python train.py --n_experts=32 --vocab_size=16384 --norm_eps=1e-06 --init="normal" --init_std_down=0.0 --optimizer="muon_variant" --decay_shape="linear" --max_seq_len=512 --train_tokens=402700000
Below are experts of layer 2 (counted from 0) of a mixture-of-experts language model. Rows are named router (the router's row for the expert), down (a neuron's output weights, with its number) and show model dimensions 128-255. Each number is 500 + 50 x the weight over its row's rms, rounded and kept within 0 to 999. Numbers have three digits each.
After each expert's rows: a language model's description of what the expert responds to. This comes from a sample of Wikipedia text that the model never trained on.

# expert 19
router:537496496474577573534516503550546566550507497493439527543398471545551506486497473552483375508400483564522468485522522440512448390440551498474468436524510539474465438488601504580521540537501455553431527570456485498489404480495493544511491529475451401527494478490556466491515435591617590440512421464484464468469464512528473591569466487422481525516485471384577372414564457557484481425441
down0:525499473487548470495550489486514408589504480502589492541536579483508534459561536517474669507544551497458458544519518461420429450505468420496543462414512571504546565472497595498467494518498492410501569496525560431501414536592453535543538437520597480479521584616490569491532485496520407535517487592456480493448529552461483455467580468448488469465452462492472549546502446442454448483527
down1:510529462472422458414505456492451459592448513463481624490462537483492533494407348457552508517482463410478554538527497540573446551485509425500457461514578516542430515500464545612478440482492546518586558459498468514545475505491511515534515564520558554501539475458509516452527514551459502568530545495502522510449594466581557518412501415469504545445498394479457497567514567487448587501536
down2:492474542503460525526514484594411515515540505434522458476517501510461404531471544495468479528467479415492588592544552539557474521431478423458525453481614492569513441503539512450534432561485515391526451550452492431500455414498433547428508534513548457471508555520440454464500488530578562532508492411440504515504486546569500530632451459558475479633589578612552539550484463387493575599483
down3:504499456389540580483526484396605597547592514512444492505535457562479593442503507494512551511555566524498452478584496486436547452567517481529553537540507538553556527498475584490446431531434518404570521569527497437521626453477619443425448525493521545539545403469526436410437519451514557471426544573535524453474496473437543444526515464480524375561478475526496458472508414509539501470395
down4:562580500533495463574380511423521446457450552492404494612552493382568425422577451538513528463472499489413471476512566504490593531541510507457488572547529579480444472479465519529556413558547535519451380512402548555538503526435443442511537547520526533498525540488468466515415474469460441470502487461505542494492522561465508547467376454466513457500416485589503503429449458521555455566555
down5:465501467450469520419460479492525510581539437494539455518559487495493540470495497533571545488492415500543497517532586436534507467460523514515566528524507561583563518509504470488469512516516462519457434565569504498542442541572524578525434582498517475538545520478513485557596565484508508519381469608559482619542603441450486531560468482461439534452482537394560481466542494444554510457559
down6:557522477477467465521472491509412611459512512626525481480476552482536489451621571488451575527474531479461427516511438472549506507517481565504505468482416506539547542546516525385453572553462423491499481491536440602389555602573484540484488496516487491539500468505461459523489471552470473502529564509433530623521479405470578487487591518413463491533505617559409483502391544506498458505452
down7:551487501469560506521484482501556497416476470542537497510463484486520572425472575562572494491371484399467507462504502464487472513498390445549511439499563488548594567496502525495484430514551492485481482422493487567508509550376530583489559432583473544451538527410503582435507568519529500539563537525453590504502480557458483534521458533523463489530587393569482487542472559472447474526561
down8:504484570410500514528503520549463512458420566548494493584553419574458498370585443538447431522465498518468530547483585481530573460447502485506379587477585523600481430508543480564410541537519428488467524502497512514435474503524547439386541670472582412532550507411427523514358522544436487523579479518500542418549508567563477445539502510545444389497443530438538482514521466467588455497456
down9:501501468502563441493376467481456508544497491536518522437479551406472457458500459455480461523457565422564566475494490476516414469571483512561434485590479552468494451562567566544485545448541486486558598465522551463525511515443494483630515494561524466481455574535574472507412504485453423459418511550547496525486432422494635512476539561477531452479470562543499417466512572427510476529438
down10:477500461431492611461432430575513463508490455424584539435442496493491503555585442481536455466504507490577514418331461493513506489459475492482504550526481549519497452497482451483555574471511462464508473449507511564526535526471496507568372488579492483549438459477472355492440511476568509396482485519402533494451506448553572559534443485424481393450418443501511545470503522554512429487452
down11:480534581640462475587604541488445551434488473518504504474488539488520481483500472477504491496510478513472462461443554469531541522572506545468535511450484508554428469610516473531534564483485563473409508443374538576474482474437455489554500518463445516510428547569459502424441455476593539516552430496455523542522552466575387555508568593447439565452475440536572431510444472472430396527559
down12:450489505387527523477532464609486436612441532547516423421426472485461489405445424507477439564513638536506524545484508438540430521503517486445454485546530564511536558546460477459434481467523477501444566434483474495523480439480463421458463424430430501479539462526470488555445497381538433463525480467484435510492484635565501476556543416489599529562480499507527552482459515451448487454530
down13:479571529496502479456472451443514533534496507415475534462530531415462492633526449523495476498481522473473436478441609488461541476515545567545453445573476492551415494505456641475560554497525473457539569479495441571450561525487533464412393545572430473590488468460455417574403573558505476611443463586497586555573513531511455551470452579468509525511464503505441464474435542446527427481576
down14:522480486359459517462388438509427478500420458567570369434356568449503461434476518447463417499492569548518412574445514428446500545459420487561500484502451599413502436447503541469480449380396469478428469472556493455543482492475540425495449540521442577512462529518472492504468464530472538492477439435439530412516529550438569430591518626430474463547503492570456520466502409516598437498547
down15:569444566533537433461471492522426509555483510569505544494476447522453474470491438478378538431384500378508502543519508485592541346509504546471561434546521596468409575366590454529513548488489543508544490497538545513391531516480503504542461497527514470493524614482620558499523558464525468459442455435501496517501454503505542554512599421506477458489430355525429489501443555439526491495491
What it handles: Space-led numbers and years, especially in table cells after pipes, year ranges and statistics, such as 1995, 2005, 14.

# expert 29
router:504531355420536497475581536510473438570485544445426556515479500508545491456479559493629459542465529519495513530473518523442478435466471530490480461544542495488510461520538452495590542628598398461537531539423491476427521502426409584424526577521530461434541427455579595553546477537477562498519479467584529492429461521568466523549535528522500557520546464493528404492462476504576524553414
down0:467517504518538446504430480405464421422489513586483496454515514518493482512496411532510511434590560529522489530508495517509500534522480426498510580520516549466523499523441491440521518509516501472510481471577387411538514326565526476400512498525491560582459542533416462511582639521529513505542440405504549478594505503567530524428530530443518511436522521500585563452478528509371594394552
down1:573465561619523530556437531527488500518500541600464519507525432452536505382547530458507478552508528484532556524430495513521424493462513511489407505497458586510553499541539546536454439540426527616425537474508481522547495494431529491503422525576496554504492545472418506466410568458531497564510437507457520532589444486353457488597585438470582460487477480501516550458530427496469583514533
down2:517587523446526511503465482503554488531480512552495528477445527508571530497508528457490545547517507574557446466520522528388498548514484486537513513499439555525457540451495592581451574549520570530522401407427455518434552454588494479529470474511565509500491444591543435545551418556507412558572417459501524510492469554592516472629504454465528531554455469541472513399458408484484573501566
down3:524496378478518528484503498410548563473551478545520551481504435637562474570532406474514379445538401473509479411560551517405480441515450501630475475516472590535473551541501511545532559519532630492479535444574498468489373508507533461479484391488503533534466409510536532565467496469566441561484469475506400530452535480526632426501530480559538547512474453499551531478542534422451500456494
down4:534508542491468502433541473437547586559539493569452559492542583449492484447524566467537573495460504526445477475371607540504463581556447531524484519490514457624475563535590601544496500461514517456515534436416509425522537454488527479496496545506556486510469455534492556478457473629484573569530539502490469470502485480511433410519562444403517593539499551546496445430458480538397541493427
down5:402494544518574460591412539448443492516521574503527531576492553496520490420502497506460572554474597492450516494544460601554456429582549431529477408556445376470539481457482581519485533477474503501510559555474490456473374519440578524504578522457469622523425489433501515469525480548630499526495514453435545406400551496525576538612538460471453478483523473486503501531513551534512487459418
down6:480510545488466516408465497617561500438470529461494540523505549483456491596524519429463553442465531566474490567456634555521494456440484646413588560414506569401495509576390513463475495421608582476491607486580561553465587514431401561535383480451490548558530503532490469570443501516516452522454491436432409477522442580555482418521441486622390481534552426439476492396492455527424577547439
down7:481514612388535489545518483417463539513555534482491542457550487510464434472516516577476478496545582549532490445582537494477542544606458504610544507622428407545450515482457430528470542550453546507431478541491520512492523563520497499493558516504486453501553432463488543515482476455541473557535458519531478529552403560548511408565524489507591548491442534537384491500559586486528517470533
down8:529495490473539414432405525466527481491533488486504514557532434514445418532474481510507458471461510449474522522495518444520517470512510602485487477591458512478427469470516489509467508477481453445534537462554519524502495535535474510537484522533494505572425531418449489546576507484574480436599445524557517548488555474526475524514453448484481509534518484439441466589464476508501566571481
down9:451539455415470464406526459480550425464477518492498528480565471483421565569519534420597447552469538462496498414446580561488482443438498445476566540529458437491544479493516452547461436527491542415468408599466457566578512466448366550437579475463467506387547497489521500343496605416452681422568528524582499485495424487445445479539566465443494490355489575538546434481505544495532489511470
down10:524613470505510534478567506496561539487555482473440435450439470561439492512443493443522517447487457483609497484529436508478613469480475441481543586545462447529533465555401452463556414582556448493511500448447511517478417454420568466491506475471466477585500441535455420499536541409390511524543526510428462477516479442507540496603474556484515506509482505568495452465472475500492463423538
down11:558514386620432498464542539482520473555490439466494457491499558481451559405492401433565506536506417488559542581485494516499498503448525526583523460540590436442486509439585452441396583420439508484425575509533514444545482485461486430569594485576492493472546595557523497508561487582481480527549516501521482583494421475499536523470476559532511580520462525494507507574533525486483484541476
down12:522454450490578543497514577514476602521484454469479526500484540413408468481543555507643555510429521481549455509561538527582502497510485509505484556444491449448534353524517552512416552445497552486475522515360482536497540532513481504444405499412552522511519510515461509485452491400599467445476499433535519568517427488439481539459544525492485467417481490534470550459561590536476382484532
down13:504448545572508488532507495573405547386489482458577492502484453545520403570435432493540509573523449501494474453475515452425472523503569507547413492561456482535594452465498536523481505515437555511563521556555483606423496547415495545536453536496528514465476454488499498501493481491442535454575544568520552558439530483473453518577470510564545521479414525605496598417464501469402447474431
down14:556526502479550568434459540515535475525460464543490529506508444516557533438462599433514474536515485476499505495470551458397421547425469522598444594449546543507542454519525450489569527579449411527444444483513476466491438479564453539418454429460510526521470471391499477506491525493491511572444503600438513530409394533441504584592498450571578508461527510501470471507576531533549544501494
down15:420425596507501421462580402483444514531525486474429546516562463512509443478492537513362501473448570492539450453484496539526578417558486562550515536480472473443521592426538567530457437482568471638475535406503506560493565459544404491455540504512577503456530528615529504467485469488504523528546539486516500483560478560467483512543577501549584409490450525569494517579578490488468497531460
What it handles: Forms of be and have, such as was, is, were, had, been, plus as and at after subjects.

# expert 28
router:477552419523538539529493449534370506542438559512419531490446543497532594440405493577524460523437532497567489501488545468445499406508452425584484542592492472570401478490589489557454445630613419467427502500483545497475471472526511523487611549460522462473516431503669497496472507517531596542480512477483541496524419453552476482554424488457492493420529439521608436566500568529472537467496
down0:485490449484613510511478488442403617473402470500561526517507575500481504522368554465423520566513596376486602584508430518490476455519429475485400543479556484456469495483526422526493465424454516551525542434502554464549472501444519500430499632565469552562429435491500490495507624478391507492493492527508465468470484470490473478532486366543483457568498534465563439489516466440694451548572
down1:510487510499440510548544480503608547473539475492536564375516557442499492491555510545509568627575500483453552479487564510510464649459559515556558555495545531503446462508488481513531512501583506508515455621460542534494379453559508454433545406418513542558519533617442476533476448519517475458534402454480586642475529515496485540429477480507482554490437462532513526456469560532516466457497
down2:524495523492474613573536488512569614502532645536491515477535477529573518440511527478531488427508542550482434653462508510453458499510518500455493415560492567554454478472528284568562467481477474552443511426423537403554539439562567610489548554479464521548433486446499436492511483581562457515489478504457498455549565477518493438615503384619543458440443500501503541420558521510553553427480
down3:466518624558544485508543419526440493557493561541468596472598489549412512552496542585522460476546448536480550522545486502435465593558428475386474632451444493461442533499506509472512635488478520514453475485469511594488526444412453490521447469519522554557608537533479401474553520490565473468553368464421466538489568521548568423572402516546444507482559404523493513407563500490467534472526
down4:514523477507474490392466509521450503415524415503549503463461503458523457502465505480532499469589481588483478425511475540518546584405642523485579533468537487539511499469484480534497472476557507661548595545500484420525479502471532482607501563421436467586520454595491469480577543570544396579486489512450457450499501535520467390517521561488435496554536467541387485505541481488468360418416
down5:559435417468583505435444484408414558510468530539610380515514497463516513469473496592516574394503406465570513483518449498466568531490538405486458567458488507610492457525495518409410521547489453531501458497528415473424517480556554476554517525475509488579420442407484515465461423464461548474447391506551480468532560478350562565494439451574566384546503455582548512446435499454476441493481
down6:541576632476502514506492530509526573454479527516533424557457477517481469407575545481536518524424367555553468544482566497586420548497523505518510490424572540509542518501547390458506594510499449460467553440476567485556505481434471542549538545613505498475464448631455524502434478470496582475480465518506455543427410521447467477442489540555513487430473442526459524423470452543579498468614
down7:533426425547419489551523488511466517543442378490446488538467464425564534533455468485520526520435538514550510525450536416558581436455451634497680457483505530541474613452510575484484417527401507544549543525514485512481439448498604495511487457525504554504521491518543487537510459577536555495508504545484559451492500464450513534540472518494545461329569475516487495597515500514519495461504
down8:488500430491462462492451522415478573536478471436568464523501464536486497494412598506574541496595427474492457508553506492497551444568486438486461487420517487485420485482541399660593493554490515525483489489522509544526598605477464461586478520535475446507533475457478470558515451545408484516616535479495587499583505564598438430428483534506480476435419549510568480507465485482580462486524
down9:484521551444405432515452516470474528488428456546478455427527550428450496463533544510566498503482528562445463466588524515469441515585440551457489532490511535449610528459506427535592597523513491467431540524483518526610500626467519467435457570498569505475595500508583436458498499473519508517465558425578428424440415541625447475560525529569464555515558471568594553482504543588599465550624
down10:541490536518537610445515485556538488492413453508437481499504554520526610505536493460571542507546596601563571562489554574512498420609409564545570421426516514456569406472480547535575517572401569484461370524498458514537577442503515523502581493539484513459470509551490512516441527460585441453453486473505427478440498486445455542545525535465466500528462514470451483512565501418569446532484
down11:405585485569479467505544496491484514512499521519461524503501461475504487447494502522488480519410500458372505417529497618465559538546550510470414581618522415478466491547558444370467523471523506515510699468504489499418517475506553439508455387415406599553522466431486412479477533397505518515500481435480483516374469425481560465341542510463491450471491481456480495555493541557502532514474
down12:497508456515462548514548481552465407537481456475470500489563439498497484577566522520437525535499503464484558410588420499466540528607383554552620531601482590437537456519573455506485526471488472569438519503510517524472486510539557482503521528526539486499548441441572530533591500472474486517480548452496418633428549528393494572512516581522317457448571483530387530546442581417428543493492
down13:541477579481540497473466487409476526539527504510450457570569451526477564531590552542464578512522540493486549497501497448519550552548538453471568500450435518509452522508531548469466509457509493601496524447513511513534458529456487491498573398489469497482565446576532431487512578520555486481517449436474452482613556526574515518437560517541466497561526522491558426530530516476478501403474
down14:540537454472521486546580481520580466543458537377421503527429478525489483532529492532570448468518497432523514469542561484503518452578524609495546518523483453445388529520492528506488539459545584497542515494516466481497516466481601541485495533522459488499532388587505371510510590547552452458495534418448467551461454394506548475376490548515380510476540482479478535457481491493404549517489
down15:489559499525476443529465516454509532502501554546522506424410474475466546484468495460429511490484463550540517431517502521417547498511437531501524558409524475533577426574472450524544536555457521516416575463484478393487507445519460518533541469509398526516532431623479631559486512499415519476419491471519519479442416413527457486472493504477538490512506471482550489414510486565610524463550
What it handles: Main verbs and action nouns in prose, such as made, used, won, led, began, concluded, support, interest.

# expert 0
router:421539534561521539484451451533464490430427511426439505432483485542513445517478433522564532540543436592537568438563529437421400515501550473583440519526507565450457453439422558477575510477472503540467533537488541403467478498508527521509530573487400505486479553485627505595582480469546502547543535476472582493460464461554482533636472449474529453552502479546571513513518464474521473586545
down0:497534551435507470472569559504526481502578587541588380495521456515456481491531468503521510446509604506496506453559506532500546470448519544467539516571460481541522480505566557525439586437447462518478485445420492530561617446421548414561475588503467480462514563577467443579577507526450510495408462534527528556542491495489422420511480601469571419526489441507469446551477537470432469547542
down1:460554624513481561456469459533474503519522520422485598606546423469514451568480596513470471468455515614524440515427608539516416541472450515501528514482474542508568528441574590528468568518527476497482507475533486530445530528522451504472468551575478468528487500504528558511487498517558466479523541421429429538552393500525553543518484572463541535513480603479502461522540527545502517464525
down2:508442559464516581466518454449465550423461555509527465403518472463378432474468458486525571606460589448420467469484533511502520557478462492466477494441530564559573518490518534382583531514600545512461485574566504462508592454525516471594586559494446534501572462497474458573494510494559493523438501581425470492452560529503479486419474502638499431495492503532534531462593522466501572468444
down3:481386527482504418481541461473494544590545533517522547589536525395500441585541582466570509558469480514471582438500504524469528431525500511570528489472577462496472511549370594455500502500493482468512533486452467460517450429578484539476427541458469505508557412624583602532589636462499448496426475393547531513462438498509560462476508513581529522520431501494510558434533545445455442445536
down4:502500492497444514444542474489584519476502517503559455483483560568526418530477451566426477494569448571469466458457543556568515578514448473450450559419453504521418445499499475463494492559499530511433495565435407474434514590437530457483451519528449530463575477530514626542477464500598461391607453459531456592501477460431577541441438474508470485490455571578424510423414502503356523434404
down5:426503509446548580565540468488509502511521499417496473474453545543549505497480459474494568509526512509431414530465576465469497444461490472422475478509543577456516579431425487455528467615511330492356432527396461536504475382519488530552489574513619554477552525555407570556531549418502495510484446485542466550527427504542456520527431550504503539506534464435481488532469532483588543486633
down6:420485468511578552525469540565463544663574548520496465469405490514498517590530488524546451489507444491572495439519524463650544410408518469488651528541531433562461461512509499455500524466461585563440464511491539454483452467490502453460520467423529399465492476466409496496474473455546460395482533569517421492464476412508558456522519421484481516519446441475525438510520501525536417459510
down7:461560512482502458396459474472539481441546526468454449565547486427480482571460388581441564524472439462440564562492459579592471506438519555506426462522511581508523459466450414542564466583522510433493518544556532418576541552518565579447604491507522496484455548510501497492518496531453498409566483535502442562428544566429481505420497447495533440430469525520477436542509599434481499581479
down8:488516521431549508532515442538500440513581527549514500496510537501489411447466519414611539501360494503472522465441482550559524460486449524444449527450464463505509515501412493578589422472579548547491521548493526499532514561520481462497371473499475503459513571447536570451473554409526504537536534483527411586559510487450464471527583563535534521488456610641498566521435514418554542530430
down9:432473490422547453584600399491512480486450558550444555506535420490459486527525504439565526472604497588501589477515530512454531467538477480407455477545527445475475500453569557470489466502452526438439442646527491451476578447523448420421531449555560508444472556503476542471522487530518564526524455497531528465528436433480554577441473583435586503556423498450566485442432460477503421505613
down10:584446606504558530535564502481564397427515442463519499420494493541468481484518456551489399555416553485572463446473531481512465548534419536386498431487415475505413418461567470540512558515498467430441554465554470435442423492637491542508551577488510576486551517475570600578482477551509415613520500474588515450471467602551506490461445513508407560558456496513526524469561541506463459450551
down11:513614471519435499481498482508462522591439463560554468490498517476530551456586492494565413518555457563523560473457402514399513456488501574501527579359440468452501450621480481461453466538558514521460519540554444480429513548483469516479543485475479480497559526503532493572383483519514504485510444474508476495523533492486393417531432482536554535477575461410462514565608513468551409478491
down12:478487457494518530515533507530499538504539491582448431471532432538489481549459455442418632534503519503416519550468495555519445591548526443453504462518586531494514523511468493668607471533447515491589494426439500498535564516470519444501432495538521512486522401471523437576558535534462542384497507432523453566471564471449454518467562463526506522564404530564467510529456483495578482439489
down13:516526440513496501488539443513613496473512403443489465501484536494476551502501556549499482498442531478523453501481473392559448463550544536483589488511481520529544531481495491556501554524482453488472492550545493429482448458539517489506552485530551472491455540569440441537442458497477527352473593452401574538448559450486469563535488418416545502551533515545515488493495495455520393567549
down14:454435544453542592545344426454540529438523513515562434529512470512491554457504511410539497441478519598574482457567504549609465522498535566411412541483562519539432548465475542479444504517487561576529548488523485498521500439454511464535560442487474489592437396439577500455479540484544478471556472461527519511471505485494573532508454570464510494486473501579496526498586523449555536395498
down15:473496457482421438460478529540512405601450477407473564491499481464535421412514507561440489536443433543477449416516543381618457510453403488492414452554485519552499537521467479466478509509491466389474504442512554536608483504419465452411520551495508550497554459545503569498467472481498414458667502512474478561477550576496466492498454515504487503568509495530439501487563546552415517471494
What it handles: Short syllable pieces right after a word's first letters, mostly in names and rare words, such as C-ad-eyrn, St-or-my, con-, bar-.

# expert 26
router:464510405461504507493439521439507478521428523527508517570465434485511503484537524557518525525441546562552482463442507464462438530511377486569453514470425592482497484537529495483462552442455502497436560606444537476477441467531528437500491531496512508496608469499580474490555419532539497539583445480520449428443421489501468550575479488473425454492462431393589534433489540591518522380484
down0:534550515448536491503418413483525457371439520466609560518518437420557469497496467551495525488549612548466378534513420514559407549427487530460611570495497479574461542421490529551491498436527594605523586521522537513554532492501593494512473469523558460548450537510487531456467381362503428444528476582457493507441514417503550503420446560499519489548507510492470471488540504527442496486430
down1:509515482383509468434477468289479522491487426572498486531523510527442434554533538494489493448588555530595525361573521444483513568463553480531583501532441426484522584446514465487461427515470495393534530486544483438480482530515606487508463414478587473523632530642437482518522489451528446504489389445509458541419420415531564449584515597520531476433564532505484528457466576552492572463546
down2:481472548621508494392452468512575503509536519484539492635449463517561478512556453453515453501517538513489489467465379444520495464460514490454554415483433576534526472525549530511453599522494498561475470505536374556429474532529539489457502495588540510476515448546530555517519416445512594525573507534573465401429530486535548515393451454451512429454475469470469435532537429497554441455413
down3:444543581550426558489548478555497596494432433465490478523479533579503534463431450522523487602610533588565490465550527440436521449522548431514503531555434500584509445512487541451419470474414484566453591547472573638510437508509491463497478453457334488444593522492429543510526454543429482605485533477469504566448487539602488535652444476521485545553549462473439477459474440464563426446470
down4:451490512511495486501556582500456556584476507529540533439512486428424500545529485538386602481572571388465561492502455538521458533482561479476514443514462477543461469513520637608433495584537504461432492497471510528509497511440507413466431508505535501480499528493474516492564574568470514511403492464618519478456505480493469531516495547479516475475461533496494497517474498517545532486516
down5:486387429576405483537527500510501523492514503483495592465500503532608475470596468514428550541471556494488543562451437629459569478468495472488568485596531610506459543497487505571537479512515490558527460517444543491415563469403457540536560514548493464507464513517605500479539504514511454483446442519446500547461580474509595499509463579463463512531509548533493541459603550504447462492473
down6:503452571534552471483463430460472563494415498476495386515436509460493464493443493523413504594517468508512446518432576493520517573468439466436434577414491465528399503564375516592531556527498429518447477571531560527488568500444521516456474501572519549357446442511471494544512487420568594555483500429536460484439519527547451496527537443553593437526582466461450313540525494494513484459507
down7:529537482471556484524466486342449488468419523535479521457453471579551589471463461474518431586540570512530534562471449462482491403487532542499497656484576553496550572453401526525455520479468510542516476476433472471423525486426552419462483586488480419401557450437554559516414531474420482566522510515474456537497449489455595537503563479566516479536536514431495486537503612576538404521571
down8:526484552508639429495486475473467522494495428454561492622515435535463575420492550481431450474459488451531513558491539653532500505446508465469563450457454427533565465454437446469463574477459487484532443506480566513624561497528491440551411548400426380423471442489581541603549459426494596468440468462421495519498510484497487481510479527392485541450525493417616484534525531533475517503410
down9:467595567550581550489538506512505577555560559569480483542444448456595541470522564534500447528408469501492520535614488482468532489438466444557475510522490520501494470502487437484417474443493464457534556443428533456488494449503556491470467521511518546553393454480483499521552462508479561364456540485573449407403514438579515469464595405504591512553451494461420575482476424523435461597533
down10:501613440387451553447467517528549470559580455500554538489557501411364456426435443448553523550529447501447500560482525617463420544434536525540509483524443578457601486534489476544453495519530518435470492453428474515565491503526433467539466488424568462525497554465456517472416520489442492560487486513547458562528475507436500513568460515407434564432530428542589524466452550452505543508431
down11:441497432539532450509523452518560567580544507550536514440582613504478493494616494373541536525466509484515554478535478492546593530496479495495489506539545491569470504520491450462484418551556513506496455500520523411483578526367640559477461496545525492457534519502653593446487543422534440464472553508549449402556491461519576488517535525442450524440522563427487473494463530501559491476560
down12:500539573407481542528461478547461512545469435454549446446431500544348561513499500469447600555523485492394479536495468571565476463481513493565456553596491463487546476471520480527434495478501560446501489457484482617487451466518442528453594471509501599487486425459476568458478418484484548528480455503473456495503464363480493491448442470448502511461500460483569511404478525432548487448536
down13:555503543534445461522454447523563463498514485540598410505484504552503542527508554460577513596458468605444502510503471436608540477438475438557418588531461512510522432510542528491491509417436457560519497399526483532573575538514556502498436537562564517495522518485472488490425503399525511555599522481561512503571448509541445536537521534512463520561443508419514473383590538524515583577563
down14:440481558467459513434450519512465400500447464538601499530516474413469450532590513509460509603536554498583495480577478507512496447570450538464471545473522432452473520514445513561597473437439477549529533563431576466516473521548577508500528569491516482547600557546480443525474436475460486413478440439511492482489516477445491539479536448471500462510387570508470447490494437441634560457463
down15:596497623549494609481561550520445471560504415598502520558463519494537523586565547420465575536564479442424545537547437562551451527445482455400515476453569512508531499446470478527587480527545515509526449460477492433475542453450531463540534530562490494604476570498546478452405481480447552583516528514495495508546517498551529389492553484453594501400541519552523607432540526417430423525556
What it handles: Adjectives and adverbs such as after, first, more, when, only, new, same, later, often after the or a.

# expert 18
router:414475474464504433520512485566541475469472456512447567528410532466497513441437496550523454558302479463508444426554560424501578532401537456534395451618423524509494492500478469487529561511578494515548591546634507519528508493495567595469527578435414450491481588456548549485505476538474521467555450476516498423425450482560574516602523544429569483459484448470608495500457501526447411497494
down0:559418576521484449547409570497519515537487475451520497415490475528449680559468539526496563551503529425484489521476525445420470495524530604588460562581580537476602433562525510436580465469483408482486509533512537444504543572521449462516490479423456501559487498513543519577439513526504564435514552636522624572523507524585493539485513618445482479502417459534498530493399482556501449567516
down1:557550569529423576507524521592485430390487348521498472451505437540568475476513533540456449459540552476520548505552542511564476445568514528530439523437523510515489487543424616531501476515517498472509550515458511431489538463503496509411415470479497436491446442496423518466515487487479472622630497560437478454483497603468485400462644457517566439453462432474532509504491560530545529549500
down2:573582447479531610465446598523472592487460569529499477526330592442508517548509508466509578433470633487483434519471524483522467434483505512504503456628454483449497512434556548530522564558551499443404527569515494471413514448476537489558468490455471488565484461518429463556499532370502440464464531414462437526503496532556497489547572547505461470579496550544521497465546536484555592446523
down3:435478582582404455501539473528507553432619471563477523563498499407441485535524534485489491524461525527507491504478440439506587487476516423594482401431561570439514484538472543552572505560589475518463510589538420478507445622503394448515507521524481472540464532434518509540508514406527506518521527477591481396486496468493512520461563558469480468415507532476576442344481525373513525488478
down4:464510488514554454480500352491461472567477413357542557487414471414506470459441482494569542472467504465537504526546512553543461479614469532598436510446489585435551500504554491497494473523538541662528470464486554455488560582430495475527503528459513557491529541516495516437508488512571454538538497483413523533462512499379507520469427536542473471489507417501525475474561502520569382531547
down5:420449474448448514580414507509544552462561496410431488441472468496551430529505451434499466580455489518468469491438459482540433522471463465553505451549501425479425421379499514498491532486534440556474466450502450560518433466514425450467479441519487391477527491459468520483451535492492515450541495488499607487406525444499545479552454496507479405520500443461507507372488507496547503462414
down6:444417538465458454507434489493466442505477486502560529423644445489537534462564516496554510497443496489531429513500481441552386412381523529525453537578518407423464410493436510502498448498502568542479514472478561444444590593390507447459482536503528488388577622469502435487500497492478464552443430450471596463457526533564437531600503477580474485542495464443487486502419452541525494548455
down7:542409530424534517515411485553556475508533488515546573522493441547462441543553449479426484550485555482480507544569517495564459508558357559480472503552481460439502501485592535540509539531486553481442547464460590381520512490538547421484453573415459459568488421555519533446543452559469400554480600549466385449392599481546478492491497471523483542472490533536441436457550482533477531576546
down8:514504461496624407582444555509520562526500579430411501561422515508423452600540507484486403506566473476511531483482472507578513461510437475392437521506433552458523560334493538494521488503604530447498431472452501518503463522493505575450513578515462491558525458438540513502505472549422509524506482439513535503494467446526583470551420535545565471483558474498557515482526471510576443491467
down9:505466549551425543435535499439567536516498506477489470512510462484531526535640450482543519430422433544511460485480504426389562516386542495557397530555514528603545484538504459559503497476471556522507489485486503599536455598507517516516417547611569539642474473501533544547597492606432518521506480541454433477529511579543479565525437418542503472632449562540428404544549400405475458525567
down10:491389428602422472510495502431533465558563506503585515448576601550479436532549460566515544594550486434530460530623504483482480411527546539546520548462496497556471464514559451470529437510486554499514516554484455442492534544555502501487459435524588546543382465468551482538509549536561501476493501516550490456444501454483424574530565521521484543522490512491417511616460484436517513462483
down11:505524562456525549470506536559577461510483497568477445475506428588474436433506516497562494440519453458612439543504573548472507509454438539449497481471461382444524532526558484521642618487555462540481480498560489399584485500450488545513519502451651567556464524452521447492496505480476510416583539521536481496482484469511533550369519557584502439551586558507493497517451468608506535502459
down12:593532435561517532500515569428447514410460463447556473473544454614560428603476511459472481588564483556446452411586572580438462408521449598548482603515553457554527484387499434431458485493488542561516427540413473578468462398489568445484442526520483462482539431457485496582537466498499539523515466457506408495486564488534479566520519429533415480601474532532556472522519537624599450429490
down13:527554468532575399437430415432396498521529401472551512546557479624499507465456431516431519471506570521519539430446538496462610446518457502456593472511503504522470580521497594578499487411519519515458492534382517493535504425596498447536468481487549467356533509530578563457461482514536535493516577469524440374544509537531525443458525461568478477501466481558487501527429491445426521553488
down14:544542510433515501464562589537524425479511497488461497558551461476430435438502508476550488448480423451537578439468503482447539460517428496427594515562468494434513528536635430466461538424543500461489591450488477657565470490486558436488446457521484521406486502492427493539433516503579524549535477483595550583451457489442506491447416480505472503488633471513455530570447553495494518599535
down15:501519518505441428388442545425536478574483502543580479344553491455492500475575525463535468536494473561468512473416522541479478574516502617435474478436490426389495524404557516537409551494591524407495441491503490541473427451596495472506444498502479514533516514507431451525566409496539547543576512544434541431462443398506534492504483545545516570451599515581481436474537519549554503428608
What it handles: First word of a sentence, list item or table cell, mostly In, On, At, From, under, and years starting table rows.